From a checkpoint of a small mixture-of-experts model trained on Wikipedia: vocabulary 12629.
Below are experts of layer 6 (counted from 0) of a mixture-of-experts language model. Rows are named router (the router's row for the expert), down (a neuron's output weights, with its number) and show model dimensions 0-255. Each number is 500 + 25 x the weight over its row's rms, rounded and kept within 0 to 999. Numbers have three digits each.
Before each expert's rows: "comes before" lists some tokens at least twice as common just after its tokens as in all text; "raises" lists some tokens whose logits its average output raises strongly, later layers aside. This comes from a sample of Wikipedia text that the model never trained on. Tokens count by the router's weight.

# expert 114
comes before: ".", ",", "\n", ", ", " and", ", the"
raises: ".", ",", ", ", ";", ", and", " ("
router:527503515511508500510481506491521537501465481515499478480485531534527461475512495502483511487524503515479491507494473478426470492447511536511505472526492503487540551486526505485503510561513535464533519546487513503459523538533526516470530518496528482523468488513486530476543488484542514510545506491528474424546491540515481451527520459491526523495526512469503485505536485473487523471509494498497516512531473548502505514500498524514473474506525484477449546517460462488495516519465481542517481481495469535484528492514491509499519521467486533450518565549482501460507506493473537477485487472504524505504482467491517497491476525478494500513504525513498482524515461457494463520519527484455514539466476544512490482526534537498514496504450497484517468497521495512512502484475477
down2:519446531513538469482503480473504469488526514490520459504494500505481505519503529504484487501512512499513445496502498451480484517527497507492520506491561494479501503507508536537471487471523499487508531521494513478469480510506522515502457521524482507479567491512518496501489483450480524461551497477484533501515488515447509515480521538526504493491460518452522501475473528528559492479546493524482504505515463445514508513507526524546492485554490538469475494456491456494499454490474484505475497459517522469520511488506478494498505554488514498480483509490487541509529480473500509526524535502474462504509491487524505503517491488446502469508531492498527479513536516497527507487536548505460546484476481502506496439541519526451527480517496498481491502485539506468446426478456504
down3:526503474535505480492495503505494509486482530430540494506536503460543513488518537487492499472489521527518486512485481512499537499485506521487462450496512466503458498450466525521525509526483510511494478493466503478484522511488497511529527498489475541469525466502477466490526487537501528575508438474502456531477483459464493503478519544512492498521476512523488472531495477489532549511530504456512536455539498486470514505480492461527495513531471520548480524475497488499524443465560504555508518512467532475495501521494471494492485524500487486492506515514501499486470518529553480511485502497545482533489513495520498535507492527515550494488498497508520540507462544495518540505467537524506506458484541461482489530467488517469494507481524529482466547483485529527513480491522493
down4:475470517537491507486465481514500511523520473470484497502465478510514509464545468481478513505497492533476485506526544525470471485537466551511498482530503463533548524460545457490511482521513486502464473492470426477519521460506522509464554539508516513520525474565497497516523512520468469488463494514479495472502499554452506500510490557514536493509517492478496572506509521498504472482516528516519500517514490476501528515507479504476510498491483476509480486496490470510478568494495521516486525449464498517502505497481507535549497456521478512498460501484497502470501498456498515464468555495476490503491446482479527497515492492512517461477481517475505496469508497554471460470460485505498452487533486459489474506532511536502503496515511548480520470508494500471490520508519518
down5:448499527486537472485463480471460521515480506521506467527500540454477498536528439479499486520449490506491544517508486512466548474486504487497470443491464462520479498451481528528560483497481498522497521509488463523501511526510494502490506505497531520527511498501522500528525556541500495514476487517475521528448517449478495453452472478513514506492486513502529486551500452481479509510443503478493501530498536547492515492517489496505479508515543475507490538465479506485485516512504508549499490507502516495533472465498494491526480470476500503509525490482469495475504508486462519531497491522466473520503522529525478524508498457515543493485517499483509418489531545538481580506484486459504507517506512499532487493504502516504507512504443527521502482488492529507493527487521456
down6:498500492480532527482481492514506512448562525434472516536496516520497517504445438521498496511521500497508508511477459473539531533511507521500485492479522500491470507505510484443482520544519504474499464520507479512498455465493482526518506503507519497526539489529534463511476493458512497503484470451475482537489479511502471488474473450515521532494490473505493463487513529512521485485504459506453507522472471524542524508515488506499529467484471521467506529498482493521490516503488541505482500524521436516468513476516563559504528512512500539545486486531539516498491512515515484540527519525496508532501479495457485493501498506457509495471481513500472463495474441482501492463519465521457455462508541523503505515472498485522488522460462542538534504462499474502496505502539489
down7:496491494558513439508541512542496507484502479506478552464510490516489542511531482515550524451530458504457518499496509512485445503540501517500561485492487534491534493491546469495474475506475469543501507477469481481461542435486506495459494503492510493453471521511483474473483502467492490504543504491511470481471501531480524534478478503448520500527510477462493471509527477513514523440497528520544495494511479504518518497491548563488478485510502514487485497510503503465500481513493513499479510509484529557505524511513501515469467475512447507553512541541501504485471500497511529513518530489501509485482471496484498438501498516519470453487505477534468514517510484508526481493511453483491463473474482470489501488489505509466514544462504489527534505493493495453486535513510533
down8:499467442492495536500524509474497458518531495486471506492534471517461505497507511493453520489528472505507537465515487498520500514547499496496476513436479529495474505522467488534526476478507453445505457491519503525515470497515507489448468484505484484501514519495486508467524496494525493534495538492486504514512534571496494444544553513472495517507517517543460555501521523497512490426510510543544520489491490532484505520525518517497512505471516539478508501526527516496478491523485504510498493501499508519483529521542478485524540477507499543493482509505524497466444469535505472507516500521510500536454465498463495506506456518503477496500528455520497508538535473489491488486521528505485569476504479484480522449551532493474542493481518502522542507515505496467518501516452490
down9:472470474475486518521496535510541473511498487526514485487440509487538477439489492506462471488486509481498459543475502532476492456471491520532486478471499555532487566498527447445504494473486565505496516517489493489503509464515504514511478457491501532567481500505475485504500467503453511521484545503475516502517513498498523527510524474478476457506530488540514497532504551489512512479525491474491492460526496535494534490508509456546477484511465525492483506528451502514479497515489461540525532474483451459445477538488483492513471513463471502519495516531520526514455472467518506475499476526480472496506513454515446489484507510500505515508483476496534522502542494483465493520483467462471485505495527511516470502494499497525453508508520521530492478489501480484481507467485478
down10:516477508482527489485506468492466478516483444495488578495487494489499496535521540542504532525509494511534503499533517508441470489536470518473493494496532507505478512493510514520508497521502509484471522532499470513478526502475495514489462458497496497497502554514512480573488494534472472481510563496504499501469534542491486557522472493516477535510529484507477523507468511535502493534495497481517521503522522504485527486493514520470487521509505496517515479490546482528503503529511468460473508493475542490540485516513520489523499514549508517474532476503490506493512457540504478486484482465497460504559517528512521468488520480516485463446547488517491477507497492471516500517521468492483540533515467504506533510494502499575553520508485508491549522451470508532432518448483523
down11:519514480487526511528488523473495490474496453536523536496481516480501441504498537463508468501512484508537527495478514533448554469516534533434518506498504538511498503515477504506462504480521523494493474502463543491515503510418491512472487473527538518483502503519528498520501514501476527510523495472513516474494516456477474487496527488455478489511485488439504528519490499489470481512535521505542499483515506521462508500476534492459500501490495461540521476481498458529509495506508522508493480506542503498514448489506508445469491535453481473518535440527480501467499500566534504513498473488479505503516531514481543505497485520474539462453512494515494523468482513528481505522457529488498508498463462472508516530468488502503505523462467433513517479486519470520478489512516548
down12:476435494504501518519505529527535520488477492508534454483494499482505485505519480531535500440520474479491542515561518492488469497509562491520490494535470492474507474520510483493494514521549552476459491528486516481510517488480505509516462546502479520560540476475494454471474527536549521508479523539470482504479464467490491510493444463533491493502512490482553460510507463503534484517501468497457494493490499525529519517529504486512493499486476441523506492480494513480525479505473513495490481485500500511505501504506519488474492519478483515487518508506488532513456518488477482558501496502515470503529520447500470522480484526498525546496494526462477460513486502490478480530485453527503478523475519537486502483489545507475499495545518530491457527530554461467438475504508517
down13:496486507520487472496531540501462496485463478490517461463539511482521511484450499530536495492513482470485503489491476475451503453497476503461498499483488474486494514480466495498510534538544516508493495539478476525532467470479481463499520482519488470535506557498510521504503504538508518519530491506516519520491482521503552512498457505526481507488534497477510511533522484446529473490473508474481516501479508481524496487491465468458492489514503478472476523500481444513527542485516508502444500477481494546505501487478486533463496533469489490489515456526529525488491481536528485493531526518470439443475464499480478536525477489476516474477491484486525519472524498521533474490466499512468534484504525430511458507480461535545502500503480493498496467474497460492469487491501410
down14:478513484491549457526482529514505541500466499533505485520524493481492543460470522509534475503498517514514505506498503501495508525522464502488500483507477502516465463508515525523460496500456504510488508485537516528527480491462529499476512505507547509528505548477505457517434501528514516497516503473520454527433494493507513494494508531484505525461447537527569472461490442503464508523514510538487516467500445480426490477465521519503467554469515467494473512482518480487497542496515474521507503538546516530534486508482511519460466520522509508506508536512497520487520495490511493517495470480493510499519536521530534506517502473481476542471502572507512507471482495473548478517484497476466472510474497509499528496475513490509514475475531492495481545492519465495491444499468507
down15:529505526504479529548486547519502485485497436468508469514490493477511471521500511478457513491528508494486524483494529488483504462502502493501538456515494555524467526488523531494496475484521522513473470505503535484493513506455475508492396494503491504516528482502485535549510524494509510496540465469527471498514459440493501467533497500489503474539505505514513517442495456518475542531502459550488458495514510509485517484522519479441477492518502504513504478511531420505480467506492494505531508549542509494491478493491513478473524485499499512511513508523553490491498484547502470552496478485511465495526490499496481470515496502509510508470479456511500467486470510493524469539465489490499470539498486548513484557470483491467522535495485492522473491536479500502528483504478537
down16:504520503491498523477481543505522484479500523507506542500491493511518504518451515488516499479466558492515505508505488518461529487534462561478503505552514494440467510495453480460519492502516516540512524495508465504540508480474506500495448523506482526463534496509505512481488465489487520475470522512514445495511516523512502483472467544515462486486484499506522480485479522532539533552519510501472474520520530527536481516502518496458510470507508473484481469490438525526532507536493509482515521511453465504546499525523465501485439506466503513519462504472440512503507509476468547528470497466495492502510521495497480500464535541515516484508528533457525506494469498495496500545508529492493507508497520505544516474516455480543522484496492514451480460503494522453470462451511525
down17:522517484530463507489534529524490477457539535469440504491483462507446517478506506506502497494498487506515477513491534516528527521507493513558523519547506483488482488534499503539539486501514480551531471548521544489462448487539468539497524497493485461492532496487505540513511474488503504503488484531495493465548497495508496500471541501519447494518526511491481484492479512535438500487513518487486512483521478499513467522536467560505477500519527527499500479487479515493479493482486499527491453495502445502512494480534462529488494460472485514512572505510520539556486530482474507478471488500550545484483481481513490488466488541524540513513462474528486514505499534497509485491486498487550511542511528483456486498479480515449479516474480528501525506516500495479553511524471498
down18:475526529448495498545459502496523466477470506516473519558471481471513526495507497494492449472478494470480464512477527539504463494546477473492512540511495511543469504528488499497496537495506486506511533464489505490522515512530503488528464492509502545496493486503478479501522500473497493516515492488475493533520482468498544506492564526485505483511484480521483522498498490501559470540538534464489487497539498499459493519487523516556464541444500528531443486517477520501486470500490503500515539486487524517499493498502483512547480495519494481509564495481428516554514457491525496517537538526524508512535494493519533503468504503499482472474509503485510515517521511472492496480494470536499508466471485498535511514492515511565487513519523457490461511519508532514440505484551554

# expert 124
comes before: "2", "1", "3", "4", "5", "6"
raises: "2", "Career", "A"
router:472470518475512430518473533483512529510519499500524484481494493556507514485480479527490493484492466497534502529494479498496519499447552505494522481498532500475509521458498579504517484498522501478505533518499494515473533506516519451492500531477525498488446454519485534522497481505507485498521511505532520519479477470528545512487526507524494491491467494469522502474493480500463489525559491508494500504526485530490514456530525477477503501487549482515471492522489511495521471496489486509478455518499434500467503472514474505486560572482515507480532531519491482480456490470455549495520514522507539523523495512496485472493505572513525490489522498467501472528462512535511545498527510462476521510467484508519508522471531523487499502488469506468515520507441505551533481464461505
down3:492500534520512537512498514474482518491475500509515504512490525486496469515488483563553514468493559524508527468489509504478541467521535452524489463493476531492575510504517519507482503487513500475497501483487493481472463525499502455490510496498486492508469515486519474480465498476490489480496489509469479504520497491476520504507497519537477487549499513499464499516467498472507506494561480539484496507542530521461485504508517466477495543526527454494524466486517474523497502431526524492478503493527448508491495521478516508499478500521493460497451492533550492503490532473509479516463475469479495541466460588509463455500477507472492528501509504495506514514538518487476519540471453520505497484486477534480426453514480498536523501492512499521524508458503516530538451489517510
down4:491526487504490511507486505502517496527525517518480480527503501521511567500490487512525523528509535497503505526463477485479513523472494507479491494507546482509492462510511559483483479498495487549583506503542538518507474486498537489510487514498514479432492502525511506532484494539472517461495468539514478485527471525497489523476534513472501475463448506547496487485457459482492488521538482441514486528501441509481511552482504507501488522447489484523506482521515538531492462474501500501494502505536486554425470501462491517480514482543520469548509478479553520507502490500510469489526479508502524510499557501501485539499469506503496508491487507495521471503474487527516516470527508480503485506454505457489545484498540488521512477502499496455504495518470515539559496521505556
down5:529509492538504520510503479478461538486528498487480508527520493447502540531484527512506494510486481505527509495464529508489527501495515509512515488507505477542432566466511481455493545480504480472482493450525520526481510497496544502504533519545492515493535476486483490490485501471490486485501450454480497469433519472518498517498529467501470492501508482502519474483544491487489472530514514491485542507546575479515525481490497478492556516489482502530456528507527472517516515478539482444491482492521482524454514521496511518500486542492487475502509510478497527507486488494469523510468479515521461463539489506478509499463505468509518489497508555478472507531492495439463461522484454438531502512496513464506488442529485487523491453497512486464509516518502464501483461521489495
down6:535498454492535569533493474486512530497499502468505487526495543468530520509510472510489509496531475500460538491476466525505518523499515522498558502487482508558509498566490526506490506495482536464500515499505504515486457514497513510524503520502516521524521443509512479525466465500443521510474483545504422489535523478469472556512491491510451499496450487484500505483555495498493485489518488506475518537560503501520484501520503538489494491497530541525535515477482491514522525507503518517525501462521517492471519528468504483461527480537498549543512545505472511524470520480486524475508485483542511499497525451477496512490501512511503495513490516469538459485526534495488493530483524511517482502508521476563458444495528511537517458506489490499538498506521502486522533463487501
down7:482446529459486533488499532464509490499484534456504496528484479534504484512478526477506504495432512488487531520508504495489513466458523516468520498481483544514507484583454509498519545520505539486531505474462482532465499520492523513515483519535467483460531532550503504503462498521473497490487501494480505489523513547503506531493501513506501542507514515497495498511495503510529522433505515499548507496469498499481507546501506537509558518514480488486482486542559477454515482490536501473517504476499468524544508521510520500492476502544499512536505445494492486513515490488519480539539480501465534501451492486504501440511470494467487479471438504510504507540497505537471505506464519464478478479446473511565511491510481521481449503510508492531496533517517495498500507519517490
down8:538517514456489503479531476491495522529491491538532506497507529537501492483529467539536516502550506474531486540483496500492498464486546495479487523486495481475527436543506490488471528522477488489490485474501504515478521524511472505540501530432472488476491506520568526528511512518512471511522470510525499491493563516470504492490464466518449494457473468485472487499511512525488494506510464509473489488458421479480459535492486524488494455527507503507527517500507454497481504492533513496492503493506432505522483486513491458528476501511475488509467442497487489514456493521474469536513490472494494491492471512537515496490504537518468497467569473510482513488515494567471474530517494477530563471486511496489535483485480518478493503509494524537494480484484497492513535460491510
down9:514520474473512473483493507538472562520523494520478447478477501483539486450481500486473521465521467471505482420480528542520483461463502476517467478505456511513506481505490507460523515508502497544472489529515495523526520495510522505531520513442479476479468480508526525442494506506551521479517504465509428487449491528497524466548503510483467554535518510472462506499455536488470471508500513532476479541518478533478523458485554504519495460483472480528486523516543504523508479488519471501468499485518466523500505497478555494486487482512480517502499485470510506538516465486479472490502521490526536480529489521490463522516535493539500484523523516475461501473527529505511508510485525524525510533500519523501497475499507506494518530465495518466511535506503518492515500502527462
down10:523486473526510477457489456486482512501494552495508543462490509485459535526486493529500492504497489505539440500522496496465515489476542480510447531502541510472500474476519501478497503486518472470497483498519481437483531514527514517547516482536479447489460498452488525487552507516520494481539490485498518513488545550526543488435548478505490510501487534536537534523476459473511511510480489499534505523494465503549475488535520435491481511497492475514513486497518502499517480496496499498474535514510457537489479472508449516527487502430499483477491522484486472501477466523493503487505494539475476522496519477493500528508474505539486540501522492547473499543509523452488523513515481506487491485501514480431514488504492492467470480474513474485504498509520452505517460483484503
down11:538516515500499475550487515516507509504490486521501510501501488485499481468527477531498527516539493479479472499521539481488505452487552507490471494484515524435511483518502491503467496545504472546472489485479473533508564493526451469516483507484454501470460532476539506542507479521545475509536499482537479497479539507486507501461511507501479515473504468527503469475476515514485494512515474560474481507485449496476485504529510491540479480509492488539521501486512472520530450495509477480484489516496468460475504484520528453529478503526471480462444479509485499485459524504502452528509531514486495483447490515499526482489501509567481494509576477505494544513503496525467474532491523482506533486454496518510532497468508510434493519495493516513477539481467512511516549482485497
down12:539491493501479493497487504524540512507518491533502498555503467540454508498504531492545476498496502501454505534529483486484544491509441513442511535483469459458465476508536464531500497551473513436496520501505558521514496528541460558474495496477506464499464520527519475489494493501494521472533511546549537480518502526510508451512446509499520536486499468477447503468508478522500474472463512493498531470493505508481486519488518505510507458527501543504519486512496492468491476520499531466502564529557514532525495511478483496486476499521521463525487503527491527510539469499470498516512479485475473518518496518482463478491528543496476538512467498495511532491517530489527512497465515510541513523491510472484519478513497506472515527539482513546535495482519509514531498522528516
down13:525506528502510478509510558518505489502418520538552516477494478500516505484464490495479500492501499436501513476530520509532530484476509519493480548481512498519455465544505544511523465510477501557510509504512467472481509503528486509486445516576505527517491523491505468485493490542491475547466495529489472500499510474547484494500528527548539536498500470494498485583458522451503505491515481492508525506472511500488540521530481516503549493511465509539501529504526542471502503462478489477517481533503474535489508500529533490493519533482541495560526500487501499494508465509535489496519496533525510520495494472485513490479493451545492496480537471495516491492468538493494521490504525524473502492501517481508520533451486507526489456555509495518510496527497461475481514499499493
down14:487489505477489472516483515523491499501487498475457533507502484490516464523520485482500491483503546504517505521462471500489497531509499537487458510503517513517505530434519471471566508530514499486516477475488521439483500465519562489477524517548533486512513471513481539499484464481470567492495454471477501560483509508514478459520503491478527503539479500455531481474461493517484510508433521441518479501533550519510543486485517504499495488486500505470491490485486513482535507520475530510457455470509509481549499477499490508532520526508511521492525520476510512526462496535461532456483492484500503512507511471489476489540489525457503491501502535515485490467506518498525495482533454438508503488535539487480500547507487471515505515501486519443467508487507509467461454526511498
down15:501549510455507521533522498504459479521510493492481500506504527472488529510530550490512482492450530501520524553477459544467496527482481482526506454502523514546489480537456529511522516473467496517522558497490482505537479499501520478496532498490479508509519495498515495503479529506460488483424478524516497478506465499534502537478480477458488505514508465463535495501543567508516484522502561481466560484519484550491496490543473546489506527503519516526514472516511500498458502526484509512525526477489507488516470539508565490507503512492511470495543500507518465471479500465536513524488521497514531484501498503543494509490492474512515471536483515490458449517500509542470499516468544540488553532476484477503477498540487487524478506492508514504488477459486466491492521479470509
down16:515502465513436481474521494509484487507500491483494504485478526549494471502475510480493476564528446510498540462520505466458459473496465548473532454521466483519484495485504474477529513468511544501523461548528513487471481531503466516514495489547528488487511534511476488481467505481499480500531504517497518456519504498498471524497485493470506434511490486496478505491535499524513490527506523520468539524488526461493478491508502514479525499500501490499508542518513491466487495479514476495563513477545529566517534506505506517476527536497562492507513515505498510517506486478544531478479502533486460485532500506523501490507494452502482472513473515456491430523483495495515517453484504490487460481513502499466466481462494533525462500450466521512532501512492444481518502531510541
down17:524487490491572532492503487495484508505487493518517518528471486486520507528539446533523497526547508533509536515515510494523516497516458493494503474496499482462565495517522487543497480485486464506499513509481473525519512545545464497499480473457542482491469518522460476530487504454497560517519515530484500497486480531508497494520470517468515515513473489518509548458532489502471482486475463493466552465492507472556509519497535486505517515499527479488509473517492501503491531468502502510515494530493513488486487457493578473512508467524491455515494458475500539533536485474522519496506543527517483471468520497515492473470455492503502508521506537521471497503510500433576477500546478501456497539529506482536482506535515521475528517505509496492535478513499474476541504518509495
down18:478494502519451483472446498514488479549497504497529491511496492493524510490520502498488465508519530478496498500530530505475493500534500534485457526540499450461467480519502480459505504531545535513523460485510503458470501467514522544484519515534507516492514529460534518492496463480496490535511514473467547525493494476489521493485488477483493460509534492497456452459487533452502469508479478495518521469481544517532483518495478493525521479545492534553490515524520484518466452513498504538499521520531481509552507509480487523471502485484443544476532487469569460500504474539496504497481515529474499564531543515500479521508508431479514503505480505450482491511515546528468524484481508474485491492482539480460482515465527493488526492515506494481517500514482473501509524481525503
down19:488505492503460496483479476486485502498549488509480472481534492499493504491512476466473485496456508488485486501519481496492494497482511527472525531492471515427503496463478506491499490451478476452474509516473503518513510529482448480470521495526487568479471491524493541510535521506504525530506484492460462453485498556475502494478527508487526497495516554546532522478520482524475520504474538510494465459488526465503506512510483521465493528528505454476524500437475490475526488479487500475472549513475487493515469481529488529473551528530482528488505460501508537492494466511507473517509490479464495540513479465471473525510534529474512504518492539479525511479532521472559499461493487501516492515458482517437535477481484501462538475541514463514474506525540464496479500504462492

# expert 89
comes before: " |", "The", "M", "==", "S", "P"
raises: "H", "A", "N", "W", "M", "D"
router:502529515472515463484482500476533543488551541546470479485490508490527503488502500470493505527461507466472564525503464508520530499457518498476554495543473459496503500495521533504519491534502516474507485527442479494493487520534485494519541483481517512509467475472476527495493487488509502505554521491526493520547492477537507522493468494511507521469506519486545469466513498500475481458558478531488482499498497492505496498495483492504496460509501448514489535517468465507472481483496469558454475520483478512496522508502507480497514478498469506519535545550496512509481495504475517495529487499486530522512501447537518522466485519525455499473496513514515448534508505538492517476496476523459524536496488515497509501482480530510509529514489445483550523490502531531605510519494500
down1:496463509514477501523474505491553552503522472481541487468507498504509500550519536483504460492516498458496504480529483488499491464499496497480517497554482504500527544496462481489496519491448506487473499481506492499510515477512475499503518442501519444485470475497555468489523504530464484523542492544457525513475509541484475525465496481516494486460521518493471513505526504516547457485538518507482505542454471513482485489525497491537526508497483507478497488476515555492516523505479537534538523484494479513511469498516480492482476465491495518476514511439505545510523523482527533525507510503476553548489534474506506463502471488565515486448486493518481491471494488539503545487533457486509488521544472486528483511468523447499429479506472484502508514517505524496488539496498520
down2:542509458503508539463515508509532550463496525469525499485483514501529491507489463522534510534483484462512501479484493477514475470513481495502490537532518484482495536505503466543519510484507517542449502472475470512484483509512439534476533515496491458492529493529479510503516491501501503540501530464459472535474519489516486475499439464510468511491485508451479468475522492468458493529480495498513496479505506494476541482496478450464496489484531494469468521473475513490479466538529486512504540554493491525498527483512512505516510503498514510500545499497514549462495538535533508474512482486497490470536505473520466521466528484502523514488524537508487487522530520495469465537547486497482498519467524499513502547468539532465541433520484499498508538492540484456451548487510481
down3:506479497499476516487488490535438484478495514516459488499496510544519520492524477485485470507546497516492507462467479499469488557508513539483468534494523474490489532493522507493523508538529484484512479516503488460490459479538496506571468508541512471499499479464501515541486489491507527510537494535506482510480497551459495480472470530530496472487511524514558469518509513493509507501490453526506498544502499478471482537511528469503485487510505463494504465525449481482501446499480544482489498485519492527495482507518521531475501517466551477528463466475519468488498462458482508473495513535487520512426527543545457506516486515482475495492478501466521534518500461542519504546501457441539537489481518547495490493505469514525488513523503481465517489513519524481499524525502476
down4:526498502529515503506555519477494477535481490460457500482547492507505491551465510497533517500510539510515504528506476545497531536511452513493489501496535508511469474496501477498503511526503515511493497516486501512494569483470498536510487482480485532475523500486491526456515498580485446481508553494511533511515525445490490512489487492514475526553505491544510460496454442529507509499494502486526490482464476508474530471521504509517531500504470542494474504516489506495476499454462477453502489458511499529513517512494498532518500511503457446460524503493530499533528481496456496480447473514496491483482488502472492479493509504540513475503489419509501478478458497460481475485541520465491519459513487471503490541482520523488523480501544456485510510511518452529530511521498466
down5:464480498520507525528501471538549495525469476523483550517514508506517545514472507508495514485534441492479499487462493509500469522518522469489526486500513508493514478511469446456503534486463467471520482520498516512503482493485544462510447511473484486521508507499521491467521455443491482502502491502536507475497524485454511493511480468468496515492511489488483531486484471505457533536510467485498515448478514457480491490497490486522507480479496490510468485458479486508514510528480495499497501475505524474513504529508458515505539535517531499427503468541542522504466516535509495523508555463478518502506516503498496528462533498467473531485485467519507510475499492513464464518529508467480447513501502485471524501473555456466487472552511488450523436531477559490518505478470495
down6:545526471509534506462522423526517544497488534526515488478472548569501488517518481492484501498493534486504536435512511521505494490502522476486516496489530464536517501515483496478507495518499531499504488511489497494494498500479493468493475470531488531480524506506482511488481531512527532503484506518514480485509543515461486521501509546456507499492520486486462500529498506474530528511512492511502470535495520480513498460489493461517479503484475489533517496469484477493496489482486507481509522493512466511517457517502516469485485491520481512499484490496530486491488448499559472530481534524483507486513519529452522551521476510524541466523539440478476472474490506525504485527537466479525548497464499510441508514507487493569449456498564517549455493479435451514510514492498484
down7:509452459545518425525497507501467521470496542518505505557474484487528514480466523489472490459553529487506512527494488512468480464480486468521488480503529494497528506509504487503455503471576532477457504533510481471525517499517499497529528460512494475506478514495470511480467475523520478526475497502481513529520515531521471467491500464491477531464516523438520459538456503488524499487514485486508478459515488469443473508519481477525534498488506531459520518474529527521440506496484510524506509512467499494493493503451516521485511491544498493521478479490481505494512513493481528496521472553525491504493567501459494531489469521495531470511500493500476508509510456472515508527487511487537478507542509475470555517487525490535514490476512476512559461488496477492479498487524526
down8:507519471463476474502443507488545552496474502517519520490487477502500492494528510483509496506527473526481473530507505522498505462453455540483507525519480479467514516472497525479460498478477487540479511478524498489517565456466505496522502485535515508552514480495498479520445515521461522520538493494573530475488515529483471523520464493521526476500494459510489503481536501508454544505492516501500445551479492525508504531454459478493533476484473539511489460502494492508467484517451546523489527518508535495483467504519510484520493523563518515513505514460467519501548510531508535516529537493520478461485496464501497487511467512485511500522498504513508502494475466547509482489519480472517509525512440506488482515489493545485513459511480507526476550479468537474527493483504524
down9:502525521493500505499495480492517477495509479454460518501504516515527492475480445474518470512516509491484501465493498463502435520496525514480496477474473452483463487493569504488492476522483538478504505455488533485523497499507494498471491504454473504523467508537517498515499484472489484517486473479507513536473519482496492460488492526478455525463520490501467498479477504518463474470508523520489542471476487481464504561544466500522521493505514509509527505453501458508487466484488501512449468534495512454477491487505502517510548460511498490502501537480513506538511565473509499504515488518430531468503483457476545524482490496514480503511479508490511502530479527500558515488524503534475461496514499419494493505500454474531510514541513482504460494443527512514478516563516528
down10:507542502480542491469463477465493447482501517495479491515470517517496494516503498562476492498517480477488484536506510511520545562488502505536482531462489494546538500524457482484534502489524524517519494469526479474497554495508521496531554478538526488466477505482461514512502460506530536495486506526486451507519473475523490458501529496526435530507499513528480528499477501507524481493498491477511519490502528483558498488512525494501469505495477465502522452504494534522519449479542494489503488458524507470467475494488539516494472460554508538534452498510516526490456512527500520487497518473482524484511467517521513501478493501494512515470497544495531547522517450521473469461490506493498524508490469511541487534543524474477519499448498523467479484504524486487508537535524462
down11:528496494477508495504513496519448516527480479489481523530478506542451483484548579511459525481508506462471497506505515505468540505470503517483512539509475493502529511528484472520528468499485498498488488486508536505501532487545487527488484527473504475509468514511519474497490513494469508546538499510484497539482473512489469499499470538476465499484462486530535505512505489486477471488474523493479528544462529489470522513529520484494553515487498528496515511527424521452487488479508510508518483520453506500480513508509513537517480560520527492455465491510491461486477475499504547514506500501504463524487533494521558487508469526486497479458507457527509501519524505522478500513525490552488502491481554518542481541487539546514501441490503463534528501498497468514471510517572495
down12:469480477554505473479493499510502507504494526477478488471522507541537547495469496504488504510446488507503497470483482500512481461421471528500471562488508493497499517515520511467464520490476534544531491493495493527496518500524530486490453522478487512514474477508507479503501529531517506464501484469536478452448498497463520502485519520491497516454534477506550525494484514511512533486561448514524490519505498482500494504488470490528533517488471507446480476487528539538480513522484500463505526521487513497509523516536560467509458464441492428505489533522492539463485494501509492506512485504528528509482510480511507497486502452517567478505498503481528505477476493509510499499501524498558481511495480533458452496526514505524460469471491495515442512517472496507503465533520506
down13:507507515541501499502500466472482457510522551484476493571480501491491476522513495546497444513476540483493480534480513526519499469486502537490496541466493501492511501465499501514470514484495520506495491487504474500446451518444512509491490529495527482456545527502541521500444459475463457509541465524504505539488505481516487571496554502501463468508472538478521500462503505464510440566501494525522520509497529494498497469506535488494456526490471530521512507505533521473542490478503523480481510480511488481494523515492516518516505489511465531527525475535514501470488502498480536484480521490469486510494517498462516529537486525476496531563490495530457502468516490493544507532474485508524477475513527541486507496526531501451515484490501559497510500515530484482508483500494540
down14:501483472512484521491534502478490460487500483541513463526524521447471520503475485484513541495527464486467511483448500490527450478487494530496500489463515511494472503483467505507518527484507482495507506489536449533509479541477506500495457491547537517494560490454528482528539484477536497531481519545551486499486518538496421460544481494486486487514470527520501477503463502498498513536507460502504502508509527497545551504507529517494534458496517511470487519517533512540505532507447508518475471496526539504505481524502561472497505529530513497531514488481455492492479523501488451456502474476496498444479504529503522477531496484461467542505507529501522481477460516537533532480480476516511487467522514490504507480523481497501541496499513519518531485513501505479475443516515516
down15:510501461536497458493529479479483476498448502437516502459514541491493510470508503498511463488490501495482483529483514477529549479507491506480464524468547531498501462503480515500482506452456478526533473523488544472497476489468455489505475486498531482502537489470494521505513478522526540536466498448499469465498498453441491431509532488485495470529475480537498505490505518482433541470491487512507495495461509535528475451531474513507534481499537495558508504481536504497497501500492494500481507540482528437496481457538505547476487514488472491469545506523467490484508514520502485511525487466511484477528458508492507452506539520520512509484498488506509459477491475463473524515493490534518497462511529499506507506486489451487502506521484511477512495526468501547470467514512497
down16:458475488522490511522446512502491449507551503495509517521539525487499531520494525481492483482469502492498500509470509525530442509496465497505471546501502511490500517511479494511517485511533477449548499526539482547452517513534528499546517500510516487531524525471472508503475527528522522510509494481489523520491484497545484534455518504512479483461488521498486499518522507510490494454516469531480526470502503481498489502472495492495462473505501525464541477549517463497476441450500517480494581502481468496511559484535472497484545522496502525477485519479435484504498451488509527504481501462492477534528522487470508448500464484481516491505503533491445521478507485494499518493543509475482481511479506532523494526504477491472526546472475501507535539512511504542484474437481486
down17:466531478531496473494496482482523504487573487532499496525499480495491552509503473508549468499544454515502515490521489554544467535518468561526506499502490496486483489496512464533499518475480509530487492506481474503501546488538460485482517491462499487483524481488514490535488496417544513490466503527534468538451470508502496519530521484500509515552520524489479511518524499493486489534567507478488476559514508468474498510481492475506486465507496508498493555468504520511463501531492479501494551473532487508510508511494485499516493483509488423507541466527457507520522513490469511520485502520518494501471492483508502543509512509499535481500497541516483512524493546466503491478478459483528483490511470498556509476539461519523501506490532538500517450483502469470488527496537493